Weights of a small mixture-of-experts language model, trained from scratch on English Wikipedia.
Experts: 96 squared ReLU neurons an expert, a sigmoid router, a shared expert of 192 neurons.
Below are experts of layer 7 (counted from 0) of a mixture-of-experts language model. Rows are named router (the router's row for the expert), up (a neuron's input weights, with its number), down (a neuron's output weights, with its number) and show model dimensions 0-255. Each number is 50 + 12 x the weight over its row's rms, rounded and kept within 0 to 99.
Before each expert's rows: "mostly gets" lists some tokens that are sent to it at least half of the time; "gets" lists some tokens that make up at least twice as much of what it gets as of all text. This comes from a sample of Wikipedia text that the model never trained on. Tokens count by the router's weight.

# expert 73
mostly gets: "J", "Mi", "Sh", "Te", "Sa", "Y"
gets: "A", "G", "D", "M", "B", "J"
router:47 52 61 46 48 34 51 51 59 69 52 45 64 61 51 43 29 43 45 66 55 36 72 52 52 55 60 58 53 56 54 62 52 45 44 41 63 18 36 51 48 33 66 39 60 25 49 47 73 45 51 29 73 35 46 52 43 39 55 50 50 43 69 76 66 45 48 29 45 61 51 37 23 58 41 65 49 52 75 61 24 66 45 69 44 72 47 56 62 49 66 65 49 53 69 51 42 49 53 50 33 41 53 43 58 52 53 40 58 62 60 55 75 36 54 75 55 43 62 61 23 49 68 51 56 42 54 51 47 18 51 63 62 53 40 37 52 57 24 59 57 52 60 60 59 51 72 70 53 49 44 42 41 54 49 53 53 64 54 37 34 60 54 51 46 33 36 39 32 31 34 46 69 39 71 47 45 36 56 53 62 52 55 52 52 49 51 65 39 71 35 41 48 49 61 56 50 34 60 55 69 43 49 64 62 47 46 66 31 41 47 68 51 54 37 27 46 49 44 31 50 58 55 57 27 36 72 43 46 43 73 63 39 73 61 76 50 40 56 36 28 48 50 62 29 48 53 46 46 63 50 39 51 66 42 42
up0:46 43 47 48 41 50 57 58 59 47 72 52 49 48 36 29 34 21 54 42 58 21 44 62 42 58 67 69 48 59 61 54 22 55 36 38 32 61 45 36 33 56 52 37 36 48 52 49 52 35 49 48 53 52 42 20 47 70 44 66 41 45 25 62 68 61 46 39 64 62 41 50 50 41 67 38 61 53 49 45 58 54 46 27 37 46 44 50 36 61 36 66 56 51 61 75 24 52 45 47 42 39 80 56 47 64 58 45 44 31 43 53 59 23 46 31 51 67 47 62 23 60 39 49 50 37 51 41 43 39 47 47 35 60 38 58 46 53 54 61 45 31 49 48 77 61 62 45 68 54 34 48 30 18 46 60 60 51 58 64 46 54 34 34 57 44 35 45 53 44 35 56 45 40 52 55 44 35 60 36 75 56 58 28 52 37 54 61 47 36 42 62 27 42 69 47 69 66 57 38 60 46 43 56 41 64 47 76 41 63 57 51 39 63 39 62 48 57 61 68 52 69 60 62 25 41 75 44 45 66 53 45 42 47 50 49 41 48 40 45 59 37 44 60 34 52 58 49 23 61 39 55 59 45 39 51
down0:64 61 89 17 42 69 53 79 34 58 39 46 29 31 30 55 43 46 58 65 52 68 43 43 66 46 46 50 42 50 40 32 60 44 49 48 38 48 58 52 32 59 65 47 52 42 62 24 48 39 49 55 36 45 65 65 43 40 26 20 44 54 50 62 36 41 49 63 48 52 45 46 60 55 44 47 45 43 47 52 47 30 57 37 59 49 37 55 55 30 42 42 43 44 42 57 72 38 52 46 58 44 66 53 52 43 36 47 60 49 48 58 43 65 52 32 50 42 49 46 40 62 26 42 39 50 26 68 45 62 61 63 47 43 58 35 39 24 50 46 64 51 61 42 62 55 57 62 46 51 50 42 59 61 54 55 49 35 41 32 68 48 47 59 52 56 58 52 35 57 43 62 37 57 64 55 58 30 55 57 57 30 50 41 61 38 61 58 40 52 69 36 59 44 54 36 80 48 66 63 61 17 46 53 69 51 73 45 49 60 60 52 60 50 71 34 36 53 43 62 71 52 62 52 69 36 49 32 33 30 45 38 56 55 18 45 40 47 47 59 37 29 58 34 39 69 41 69 72 52 62 38 56 53 43 47

# expert 178
mostly gets: "AR", "MA", "IN", "SA", "RA", "CD"
gets: "U", "R", "W", "V", "C", "G"
router:54 72 40 54 45 50 51 43 63 66 60 31 48 58 71 38 43 45 58 48 50 43 47 43 67 44 69 54 48 66 64 52 43 52 23 43 76 48 45 35 58 44 75 38 43 51 56 33 46 58 45 53 57 32 45 58 48 40 38 43 26 51 56 61 46 42 61 27 47 78 50 35 53 48 60 47 39 28 53 46 45 63 45 69 53 63 62 64 49 41 61 66 46 38 81 64 56 50 62 29 24 41 45 52 75 54 74 44 54 53 32 52 73 63 41 58 46 44 21 59 11 57 67 43 38 17 43 54 51 42 50 41 57 48 36 38 39 50 51 41 53 57 49 47 63 36 59 64 60 60 37 48 41 35 62 59 48 51 60 42 61 50 63 46 54 16 44 63 17 53 37 32 75 52 49 45 45 43 60 40 61 54 60 66 48 68 50 41 53 65 43 54 49 33 52 53 30 39 51 49 60 57 48 51 58 46 36 59 48 43 46 62 40 21 56 41 45 34 44 48 68 47 59 39 38 51 53 42 52 46 53 67 44 59 74 74 53 61 55 37 49 43 46 58 32 46 54 36 27 59 48 56 60 67 53 42
up0:44 55 66 48 60 47 57 66 30 45 51 52 52 30 42 65 44 56 43 48 63 54 42 69 49 64 60 70 39 34 61 51 54 51 39 51 51 59 49 26 72 52 55 57 60 62 42 29 49 66 36 62 47 60 58 28 56 50 61 50 64 56 41 45 52 58 60 32 53 33 39 43 72 48 62 56 30 26 32 57 62 46 69 48 43 65 63 47 36 36 55 48 64 44 55 20 25 44 70 47 36 57 22 55 48 40 57 51 50 70 36 54 46 40 56 54 26 54 41 59 62 40 60 60 42 49 38 65 51 61 61 37 69 55 46 53 38 42 70 69 65 47 42 39 51 54 49 57 72 45 42 40 37 56 56 48 53 45 49 87 49 43 43 34 71 52 60 64 31 55 30 45 56 64 39 45 44 55 55 54 79 48 57 54 31 43 48 59 71 61 45 49 48 49 63 68 57 40 67 51 51 28 40 63 62 42 55 41 50 71 38 63 57 42 52 33 66 44 42 33 70 43 60 39 40 48 55 20 53 59 61 50 47 61 37 73 67 40 52 52 38 36 37 47 42 52 56 32 73 51 58 51 36 78 35 45
down0:47 56 60 45 44 34 31 41 61 47 49 56 57 49 61 55 46 70 48 43 46 57 43 48 52 41 49 48 45 40 62 54 50 63 65 35 59 46 55 39 40 75 52 52 49 57 60 77 53 42 68 62 17 36 40 50 64 43 38 62 33 42 45 41 49 44 61 50 65 59 43 59 58 48 41 40 63 28 55 64 34 71 43 50 64 56 68 62 46 42 36 75 52 51 57 45 56 52 25 42 62 46 51 50 47 42 51 37 41 65 55 44 29 67 37 50 61 31 40 71 58 59 40 46 39 65 75 46 42 61 37 45 63 33 39 69 48 43 68 51 46 36 76 61 47 68 60 72 58 36 44 70 51 53 56 52 55 41 47 45 48 28 57 75 64 22 40 50 38 57 64 51 41 34 63 53 46 31 46 42 70 30 61 58 42 72 40 32 49 75 50 58 54 30 50 39 66 49 55 46 48 53 44 48 50 66 33 66 45 69 67 70 57 59 61 45 58 49 60 37 27 60 46 48 33 61 32 45 41 62 36 28 48 52 41 49 46 65 58 55 69 52 63 26 64 44 28 66 57 57 41 53 68 75 70 42

# expert 38
mostly gets: "@ ", "KOR ", "CZE ", "GER ", "ARG ", "FRA "
gets: "| ", "|", ": ", "- ", "\n", "\n  "
router:42 58 46 71 36 41 47 45 59 56 60 54 49 57 53 31 34 38 46 38 51 42 47 36 60 55 49 48 54 47 45 55 64 57 34 48 53 44 28 35 65 51 54 54 54 43 67 45 46 62 52 46 58 15 51 30 60 44 46 52 48 42 61 63 50 52 46 16 58 73 36 56 53 50 40 35 45 43 50 65 41 42 49 69 49 43 57 58 64 52 44 58 43 34 54 51 44 49 48 37 56 49 43 37 50 54 56 30 57 61 45 52 61 45 54 70 68 41 30 49 35 46 50 42 68 41 39 31 35 48 58 53 38 60 28 43 54 48 45 68 47 68 45 39 47 52 81 62 85 36 39 35 36 55 46 30 42 75 53 54 32 51 51 39 55 45 50 67 43 48 53 21 42 54 86 18 56 46 49 65 66 53 63 57 64 41 51 50 36 84 21 56 49 59 65 63 49 54 50 66 55 52 48 56 54 51 52 48 29 43 47 58 53 34 20 41 49 49 41 48 47 48 59 55 35 27 71 58 43 39 74 49 47 40 62 49 71 48 58 38 37 16 29 56 36 43 60 51 52 59 27 56 59 56 46 47
up0:39 38 41 54 58 50 41 59 68 57 58 63 45 39 55 74 22 58 55 56 71 41 50 56 35 50 43 44 62 47 34 56 41 43 49 59 38 64 64 74 63 61 46 43 65 49 54 50 47 52 50 50 41 36 42 57 52 54 54 41 40 70 26 73 48 50 46 50 64 61 31 21 41 78 38 54 65 39 30 44 64 61 44 70 51 58 41 67 44 74 51 46 58 34 45 55 51 46 41 33 45 54 43 60 54 28 50 50 61 64 51 55 48 44 60 74 36 31 63 55 45 48 40 35 68 59 51 30 36 53 54 64 57 49 60 55 67 61 43 42 38 67 55 42 33 67 42 62 29 54 64 46 50 51 51 48 49 38 54 52 46 59 58 38 58 46 42 54 36 54 64 81 46 46 47 57 62 26 43 66 40 25 46 50 62 66 55 68 50 65 38 50 58 51 45 44 55 61 72 46 39 58 54 45 35 61 53 32 35 48 32 41 32 64 29 30 59 48 33 51 60 52 50 47 48 56 53 34 64 69 63 30 59 67 34 58 46 56 71 41 48 51 93 53 53 63 62 47 65 21 72 53 58 50 41 65
down0:57 75 44 52 52 55 50 45 54 59 38 77 38 34 52 44 61 33 66 47 48 64 53 61 62 35 26 55 42 37 40 55 52 39 48 46 32 34 36 49 50 51 62 33 47 57 51 42 43 68 49 55 58 45 68 65 59 66 68 48 44 60 58 53 58 42 39 34 40 37 62 66 60 44 37 35 60 54 51 31 50 19 51 48 50 63 50 48 43 60 53 22 50 45 64 43 49 51 47 51 42 49 66 77 61 54 30 57 64 43 49 58 50 78 45 34 63 47 41 40 49 36 41 56 58 39 34 17 32 69 48 65 52 58 54 47 60 56 53 62 39 62 53 52 85 52 56 61 70 38 57 52 38 27 57 61 55 47 47 31 56 34 67 49 53 48 33 65 44 35 39 30 45 49 48 45 53 38 46 61 41 56 37 52 56 37 53 39 63 56 27 63 34 48 71 32 50 48 53 64 50 82 62 37 39 55 36 46 55 33 44 42 41 50 46 55 54 51 33 50 46 39 51 46 38 58 63 48 35 48 42 60 67 39 22 37 37 33 21 56 20 41 27 28 34 60 59 44 57 59 69 50 42 61 55 57

# expert 21
mostly gets: "JPL ", "—; ", "-; ", "–; ", "}; "
gets: "| ", "; ", " ", "—; ", "–; ", "0 "
router:54 53 48 73 35 31 55 42 59 47 54 64 59 60 55 37 17 34 47 53 53 45 33 52 53 59 58 65 61 50 60 59 53 45 43 44 51 39 57 49 62 43 65 34 45 41 57 52 75 58 54 35 53 25 44 46 49 46 30 60 52 53 62 70 58 50 48 27 65 57 44 51 35 55 47 64 56 54 51 67 56 53 30 64 47 38 81 55 60 61 53 56 52 53 61 44 53 49 46 60 35 46 47 25 67 68 59 36 63 52 66 58 48 53 36 53 61 52 34 51 50 45 61 48 38 37 39 49 44 35 52 62 57 67 27 44 59 32 42 51 52 49 16 51 54 60 54 67 95 58 50 60 41 70 54 39 41 60 53 42 41 43 48 51 41 17 65 59 23 41 46 33 41 52 56 33 41 52 47 62 45 55 53 40 71 42 50 52 54 70 45 57 37 46 51 50 49 52 36 57 57 53 57 34 58 35 52 49 36 45 38 75 48 23 46 50 46 53 37 49 34 57 53 62 49 27 53 44 50 21 54 43 36 64 57 61 94 42 39 42 19 43 56 36 48 48 67 45 51 64 39 65 53 62 31 41
up0:66 23 65 37 54 64 52 52 42 55 72 57 37 59 63 47 47 57 45 45 30 47 57 59 47 51 58 66 62 57 52 40 55 60 46 28 45 31 37 48 40 25 48 47 44 36 64 49 65 53 56 49 50 70 38 55 59 49 50 76 51 49 65 53 46 64 39 26 51 58 38 35 51 57 46 33 42 48 65 57 74 59 39 40 49 44 72 74 59 52 61 37 37 46 54 46 37 61 56 67 64 29 43 42 81 47 80 51 37 65 38 50 52 37 68 60 41 45 64 67 53 56 61 44 39 37 51 48 49 37 64 41 69 68 38 50 51 42 52 64 60 45 55 31 42 37 28 53 54 40 61 71 25 71 53 36 51 45 59 55 45 74 64 52 56 22 60 29 40 34 35 40 73 51 58 47 57 43 70 75 62 47 53 36 57 57 33 69 52 47 54 49 43 37 59 43 62 67 36 65 32 40 75 46 48 35 56 59 43 62 37 53 54 39 43 44 62 37 54 70 35 49 59 72 58 52 58 63 47 58 47 43 50 43 65 63 43 38 45 54 41 20 55 58 55 54 38 54 56 53 38 59 69 32 55 55
down0:42 55 76 54 47 49 66 16 60 55 29 45 63 61 39 56 55 56 31 76 34 32 79 45 35 55 45 57 42 57 43 57 47 60 43 51 29 48 41 36 47 46 53 33 54 58 72 33 35 48 55 56 44 55 59 60 69 43 78 54 45 39 72 61 42 35 32 83 47 54 63 51 62 38 49 32 56 41 55 70 38 49 49 76 55 51 72 58 54 30 60 45 32 34 45 40 44 51 58 87 40 57 49 59 46 45 55 53 47 56 51 60 38 57 50 51 45 52 47 56 37 34 44 63 37 33 50 45 69 39 35 37 67 33 46 41 52 44 52 45 51 46 58 66 52 49 68 48 80 54 63 40 40 70 53 62 47 61 39 38 55 53 63 53 39 44 50 62 55 35 58 57 60 51 56 35 46 30 50 35 59 65 51 40 37 56 41 36 56 60 51 75 32 46 45 55 37 50 42 66 52 45 56 49 64 41 49 51 67 45 39 67 65 49 55 60 47 56 40 53 63 66 68 32 39 50 45 59 24 53 61 07 45 51 62 42 58 33 56 47 59 52 52 37 53 45 56 59 39 62 54 47 56 69 75 39

# expert 214
mostly gets: ",\" ", "\", ", "\"), ", "and "
gets: ", ", "and ", "), ", "\", ", "; ", "but "
router:35 85 50 54 55 46 71 44 68 62 55 33 50 64 79 27 52 61 42 47 62 55 44 35 61 44 54 58 40 55 59 45 63 33 48 58 57 41 51 46 53 35 64 37 68 45 63 53 62 52 79 35 80 35 40 44 35 46 28 52 60 65 49 64 68 64 57 39 42 74 56 47 45 65 49 39 41 34 61 69 42 70 33 60 61 73 62 64 74 40 48 45 38 31 51 63 42 64 40 44 37 47 41 44 55 45 45 32 50 64 53 42 55 52 40 60 60 63 39 41 40 56 59 51 52 33 55 62 41 37 52 56 44 47 34 31 56 57 29 58 54 49 38 36 46 47 41 69 48 55 35 53 44 62 62 29 81 49 52 56 48 46 64 46 59 18 43 54 19 52 27 47 52 58 59 40 55 36 41 51 62 58 55 45 57 40 59 33 57 53 58 39 35 47 45 48 46 47 56 67 58 42 68 40 59 46 47 51 42 43 34 69 40 38 59 31 45 50 52 45 40 46 39 54 36 58 40 40 51 52 55 39 63 75 46 66 79 41 45 40 32 52 50 51 50 28 54 56 69 76 32 54 53 55 36 29
up0:56 58 59 60 52 46 50 43 63 45 51 43 60 23 52 42 55 81 35 57 66 59 40 38 48 39 55 61 70 59 43 57 55 52 42 33 59 49 39 50 57 35 45 51 61 59 54 53 64 65 52 36 71 55 61 37 32 43 29 61 76 36 48 50 70 68 36 47 42 53 54 53 56 63 54 32 61 20 42 45 47 62 50 37 60 56 40 53 70 58 64 52 59 29 36 62 31 54 62 40 33 61 53 53 54 52 40 33 58 66 48 46 31 58 50 42 57 57 34 47 57 25 46 56 37 44 61 28 38 43 52 65 57 26 44 36 63 57 45 61 71 26 33 68 54 49 61 48 47 45 59 65 43 57 69 58 52 29 61 46 55 50 59 54 60 38 43 59 21 63 29 55 63 62 48 61 61 80 64 57 38 25 54 62 60 69 42 42 49 39 42 38 29 45 47 51 51 52 56 62 53 68 43 26 68 55 50 67 56 33 58 44 59 40 73 35 43 54 63 40 54 43 36 39 53 72 58 48 68 46 58 60 54 73 38 29 60 45 42 42 29 63 50 58 59 57 44 35 77 54 43 46 54 50 62 67
down0:52 56 44 52 54 61 67 58 60 41 39 53 44 59 67 40 33 45 60 45 50 39 59 72 50 29 24 38 37 39 54 32 59 54 54 47 32 66 70 54 44 59 42 45 67 51 59 45 71 20 63 61 45 63 55 39 39 49 42 59 79 53 34 46 41 75 56 67 41 77 44 50 48 46 64 46 45 80 51 50 58 42 53 53 41 14 68 41 43 61 27 72 51 46 51 60 39 62 43 66 63 64 45 56 35 33 55 51 52 51 53 65 56 45 61 61 42 58 64 44 53 77 54 34 79 71 40 33 78 54 44 35 64 42 35 61 56 37 41 25 39 42 54 49 49 25 48 45 55 52 27 56 57 53 38 44 63 56 32 60 55 36 48 52 33 60 44 42 40 37 53 45 39 42 53 54 47 49 58 56 49 70 46 57 41 57 51 48 38 56 61 47 42 41 46 62 42 48 45 63 63 18 50 46 45 36 41 38 30 54 53 58 47 51 56 43 37 64 49 60 33 34 45 61 56 38 36 66 40 40 57 27 60 49 62 60 45 29 50 45 60 39 87 58 48 38 63 60 48 66 49 65 44 59 49 64

# expert 222
mostly gets: "N", "J", "M", "P", "T", "H"
gets: "P", "T", "S", "N", "K", "B"
router:57 55 50 66 36 36 35 57 57 75 60 46 64 56 52 42 40 52 48 69 58 31 64 33 55 55 52 47 63 52 50 57 53 42 39 52 56 24 44 51 60 48 74 50 52 37 35 38 64 48 51 27 73 32 33 48 40 49 49 46 46 48 66 71 75 33 55 30 60 68 41 54 25 49 42 52 48 46 57 55 32 61 43 68 36 69 68 53 60 52 78 48 55 55 68 52 46 32 53 49 33 35 58 32 47 60 67 53 60 65 49 50 58 45 49 82 59 42 40 74 37 68 63 51 46 22 43 48 40 21 63 61 60 54 27 34 60 59 38 65 37 62 51 51 60 41 66 79 50 57 40 51 45 66 60 44 47 65 62 45 47 49 45 51 41 50 51 57 41 43 32 37 59 40 67 45 37 34 50 58 54 42 63 68 38 57 45 58 34 59 35 55 48 54 58 49 49 43 45 59 56 38 62 64 60 51 38 73 50 42 37 65 59 30 33 32 53 43 35 40 49 49 65 48 32 40 62 46 38 40 63 63 32 66 71 78 48 53 50 46 30 70 44 57 33 62 53 59 48 52 50 35 71 49 44 40
up0:53 53 62 40 64 51 47 44 54 38 71 61 53 46 48 71 54 54 27 54 42 64 39 25 47 48 44 50 68 52 71 33 35 45 46 54 25 19 57 30 51 54 49 61 57 78 60 56 57 41 67 54 66 47 42 32 55 50 57 47 32 37 55 54 54 59 52 64 51 52 43 42 47 37 50 70 36 50 78 80 75 55 47 30 38 44 64 33 57 85 57 51 42 39 36 55 41 46 37 52 81 36 53 43 36 50 38 58 39 63 60 59 47 58 33 50 37 35 57 45 57 62 58 27 56 62 52 32 58 46 68 39 68 54 42 45 32 48 50 62 72 51 39 47 38 53 53 48 39 31 29 56 45 42 57 55 58 32 48 50 49 53 60 48 36 41 43 52 63 46 35 47 54 37 50 32 42 62 56 57 53 46 67 55 68 56 43 63 56 33 50 36 60 48 54 41 50 70 54 61 25 45 55 39 67 56 52 50 57 56 41 35 55 38 58 70 38 65 42 58 43 44 69 75 61 50 63 47 56 50 52 55 80 36 32 26 63 71 46 49 31 63 67 63 40 62 43 61 41 56 55 38 52 67 54 32
down0:51 70 61 46 63 79 41 83 39 55 49 55 49 40 30 47 26 51 66 34 28 36 57 48 31 65 30 42 57 42 47 40 36 57 51 52 70 45 53 48 56 36 56 42 52 64 48 49 73 51 55 53 63 39 52 43 18 50 32 38 39 65 44 46 61 48 53 45 55 58 22 37 30 60 49 60 68 48 43 36 41 61 73 67 82 51 51 31 57 59 66 47 73 40 36 63 40 62 63 60 51 38 45 45 28 62 40 55 65 67 47 56 44 47 51 58 51 54 58 38 43 64 42 63 56 66 50 34 50 43 59 48 66 54 27 32 60 46 57 51 43 49 47 78 42 51 54 71 58 66 45 53 47 53 36 32 60 37 58 48 56 55 41 56 36 38 46 64 53 46 50 49 45 56 44 54 58 53 58 39 61 51 58 58 31 39 55 40 39 47 61 42 63 60 36 50 63 60 39 18 23 56 48 56 40 60 44 50 51 46 69 30 65 46 52 62 39 35 52 64 73 57 76 64 63 59 51 65 69 44 64 36 58 42 45 46 50 47 69 56 62 51 33 42 58 56 40 51 53 74 74 40 53 35 41 34

# expert 51
mostly gets: "', ", "., ", ".), ", ")}, ", "), ", ", "
gets: ", ", "), ", "', ", "; ", "., ", "and "
router:36 64 42 62 44 57 60 60 58 59 53 46 39 63 81 32 44 35 49 44 62 40 48 47 52 49 47 61 60 35 64 59 49 31 47 53 72 43 41 45 50 59 59 48 66 28 57 56 44 44 50 42 77 28 43 42 38 43 40 62 69 69 63 63 63 61 38 36 53 77 54 38 44 59 46 37 53 33 53 59 35 70 32 74 61 55 71 52 62 50 50 70 32 37 65 36 43 32 31 37 50 44 62 44 57 48 51 43 67 62 50 34 50 55 45 70 51 57 18 36 49 54 64 38 45 27 45 51 51 43 70 51 57 42 50 44 55 54 33 39 74 60 53 44 63 51 54 66 71 70 44 51 46 57 51 33 68 57 62 55 60 39 30 59 53 36 30 54 22 45 33 36 54 69 58 31 53 43 35 54 57 50 56 59 49 44 45 35 48 48 63 41 42 44 42 43 43 41 47 67 54 49 50 60 45 50 34 58 47 35 48 52 41 41 61 37 57 61 33 61 50 41 28 58 43 30 30 30 47 45 67 55 45 54 50 66 75 42 29 55 36 41 60 53 54 54 57 48 59 61 36 58 74 88 35 41
up4:46 38 26 59 57 30 58 44 90 56 26 44 45 48 49 37 65 67 44 52 28 34 29 84 34 42 51 50 60 47 57 53 38 54 51 51 45 36 45 46 55 47 54 58 40 53 50 63 51 60 56 50 43 45 73 54 57 60 34 50 47 52 36 41 44 55 50 46 57 44 59 57 44 49 32 35 53 40 45 67 67 37 62 48 39 54 51 47 64 43 34 50 35 50 68 46 37 38 56 60 59 47 56 45 36 42 28 35 41 49 56 48 61 48 53 57 43 35 63 42 25 52 54 32 49 52 35 38 34 50 40 44 56 37 74 29 44 60 52 56 43 56 88 52 38 74 58 44 43 49 66 36 54 42 50 50 58 43 40 83 47 63 43 48 46 56 47 56 39 60 55 57 63 68 54 44 73 48 58 54 38 79 54 42 43 67 70 49 55 55 41 32 43 62 50 47 55 54 54 76 62 66 21 44 43 45 59 68 54 44 76 37 55 50 48 38 64 71 78 41 44 31 61 61 46 59 50 42 50 39 70 57 68 53 84 47 46 38 54 50 54 50 49 64 61 42 45 23 52 59 50 52 65 41 24 52
down4:29 32 41 76 56 41 61 57 61 63 52 14 43 43 36 59 63 56 69 49 47 69 44 28 45 51 49 46 41 57 55 73 27 73 49 57 72 37 54 55 77 63 68 53 55 17 50 53 34 67 46 43 42 44 55 59 46 64 28 58 51 84 51 50 56 51 65 55 42 45 52 42 60 59 32 58 34 47 53 78 39 55 42 55 72 50 20 43 35 45 47 58 51 36 35 39 26 62 57 70 45 60 53 46 42 47 60 67 38 48 44 69 48 46 47 48 59 69 46 35 47 43 59 52 41 39 42 57 67 44 41 45 63 34 59 49 52 63 55 38 66 38 57 53 57 61 69 78 48 50 52 59 66 65 37 40 55 55 46 56 45 44 63 29 42 50 50 20 59 42 52 38 26 49 43 60 53 43 58 37 68 44 46 35 59 47 37 50 59 23 56 52 40 59 43 34 45 53 33 53 47 87 54 49 53 43 54 70 73 42 62 46 52 49 49 50 49 65 35 52 58 41 29 53 57 43 43 51 64 41 51 37 42 50 42 29 37 73 42 55 51 40 49 44 43 51 51 44 52 61 43 35 65 49 53 41

# expert 82
mostly gets: "\", ", "), ", ",\" ", "\"), ", ", ", "., "
gets: ", ", "), ", "\", ", "., ", ",\" ", "—"
router:42 68 29 65 55 50 67 58 58 63 53 37 47 57 80 25 52 59 47 46 52 46 51 36 56 44 64 53 47 37 58 56 68 35 37 65 50 36 36 55 58 29 62 36 59 51 60 57 48 45 66 44 69 39 42 36 24 48 32 66 68 65 38 72 58 57 55 43 54 77 68 52 40 45 49 45 45 21 50 71 45 67 31 57 71 60 63 65 58 58 49 64 24 34 50 72 51 38 41 30 50 53 35 30 53 49 50 50 53 71 50 40 40 44 44 42 72 48 31 46 48 44 58 53 65 33 52 46 50 44 55 55 29 50 45 47 47 58 26 49 64 57 48 47 53 51 50 69 50 47 44 45 50 53 56 29 63 68 55 40 51 50 56 49 55 35 50 49 22 40 30 50 45 57 66 38 56 38 32 38 59 59 57 59 63 36 55 23 45 52 63 47 51 50 51 46 38 46 55 57 49 34 59 57 53 50 30 65 49 45 49 51 46 39 56 35 50 65 45 56 54 46 34 49 38 43 40 39 40 47 62 46 54 73 31 75 86 48 42 46 40 49 58 44 37 32 52 46 61 75 44 62 73 64 40 14
up0:25 58 23 57 59 50 46 56 61 54 38 59 45 32 47 21 59 44 45 51 48 57 58 36 60 41 55 53 37 37 57 48 70 28 50 39 65 60 52 61 52 57 57 44 62 53 49 63 61 42 44 65 63 59 31 56 25 51 59 28 52 78 48 42 42 66 53 50 47 70 61 49 69 55 36 36 61 43 51 48 44 41 42 38 46 72 52 60 49 60 54 72 32 61 52 70 38 30 46 31 53 65 33 41 43 62 51 48 58 59 58 38 48 32 43 53 41 61 48 35 77 49 47 52 53 37 57 66 62 49 47 65 19 43 54 41 44 46 25 45 57 66 38 69 48 59 58 57 49 52 32 39 35 31 32 44 55 60 34 46 62 44 47 51 38 57 53 42 38 40 49 46 58 47 55 40 44 65 39 32 38 52 58 46 44 70 18 39 37 39 75 56 25 63 48 64 31 51 32 58 39 55 23 66 49 42 34 69 51 42 41 56 62 47 54 33 69 46 45 35 60 47 37 45 32 64 41 39 50 26 40 57 44 57 34 45 58 48 41 55 66 27 29 46 55 50 39 64 63 67 34 59 61 45 40 43
down0:49 45 63 46 57 57 74 53 28 49 65 39 58 49 46 58 57 33 61 39 47 34 43 39 55 47 36 55 53 23 58 61 54 39 61 64 59 42 60 42 58 43 55 69 60 35 52 32 33 44 53 44 59 54 72 58 62 63 60 55 51 30 39 25 47 49 55 54 39 35 69 44 48 51 60 55 59 60 39 60 51 56 70 66 44 56 45 42 52 37 51 52 72 48 60 39 79 45 42 43 65 33 54 51 47 45 43 33 53 55 56 38 51 46 48 40 36 51 49 39 36 64 44 68 55 46 49 52 53 34 70 39 57 47 53 51 56 75 55 40 67 54 47 66 54 34 55 40 48 52 68 64 37 44 50 74 49 44 52 83 61 34 43 53 59 51 32 64 56 44 41 55 47 49 39 64 45 32 73 82 62 47 55 48 53 45 65 43 44 51 27 51 58 52 54 30 69 50 53 54 59 61 50 22 73 40 71 21 39 52 36 51 29 43 55 60 21 63 52 52 54 52 48 62 57 33 33 47 56 66 59 39 47 46 82 57 28 36 65 49 37 62 78 64 62 60 75 50 64 48 62 53 28 49 34 46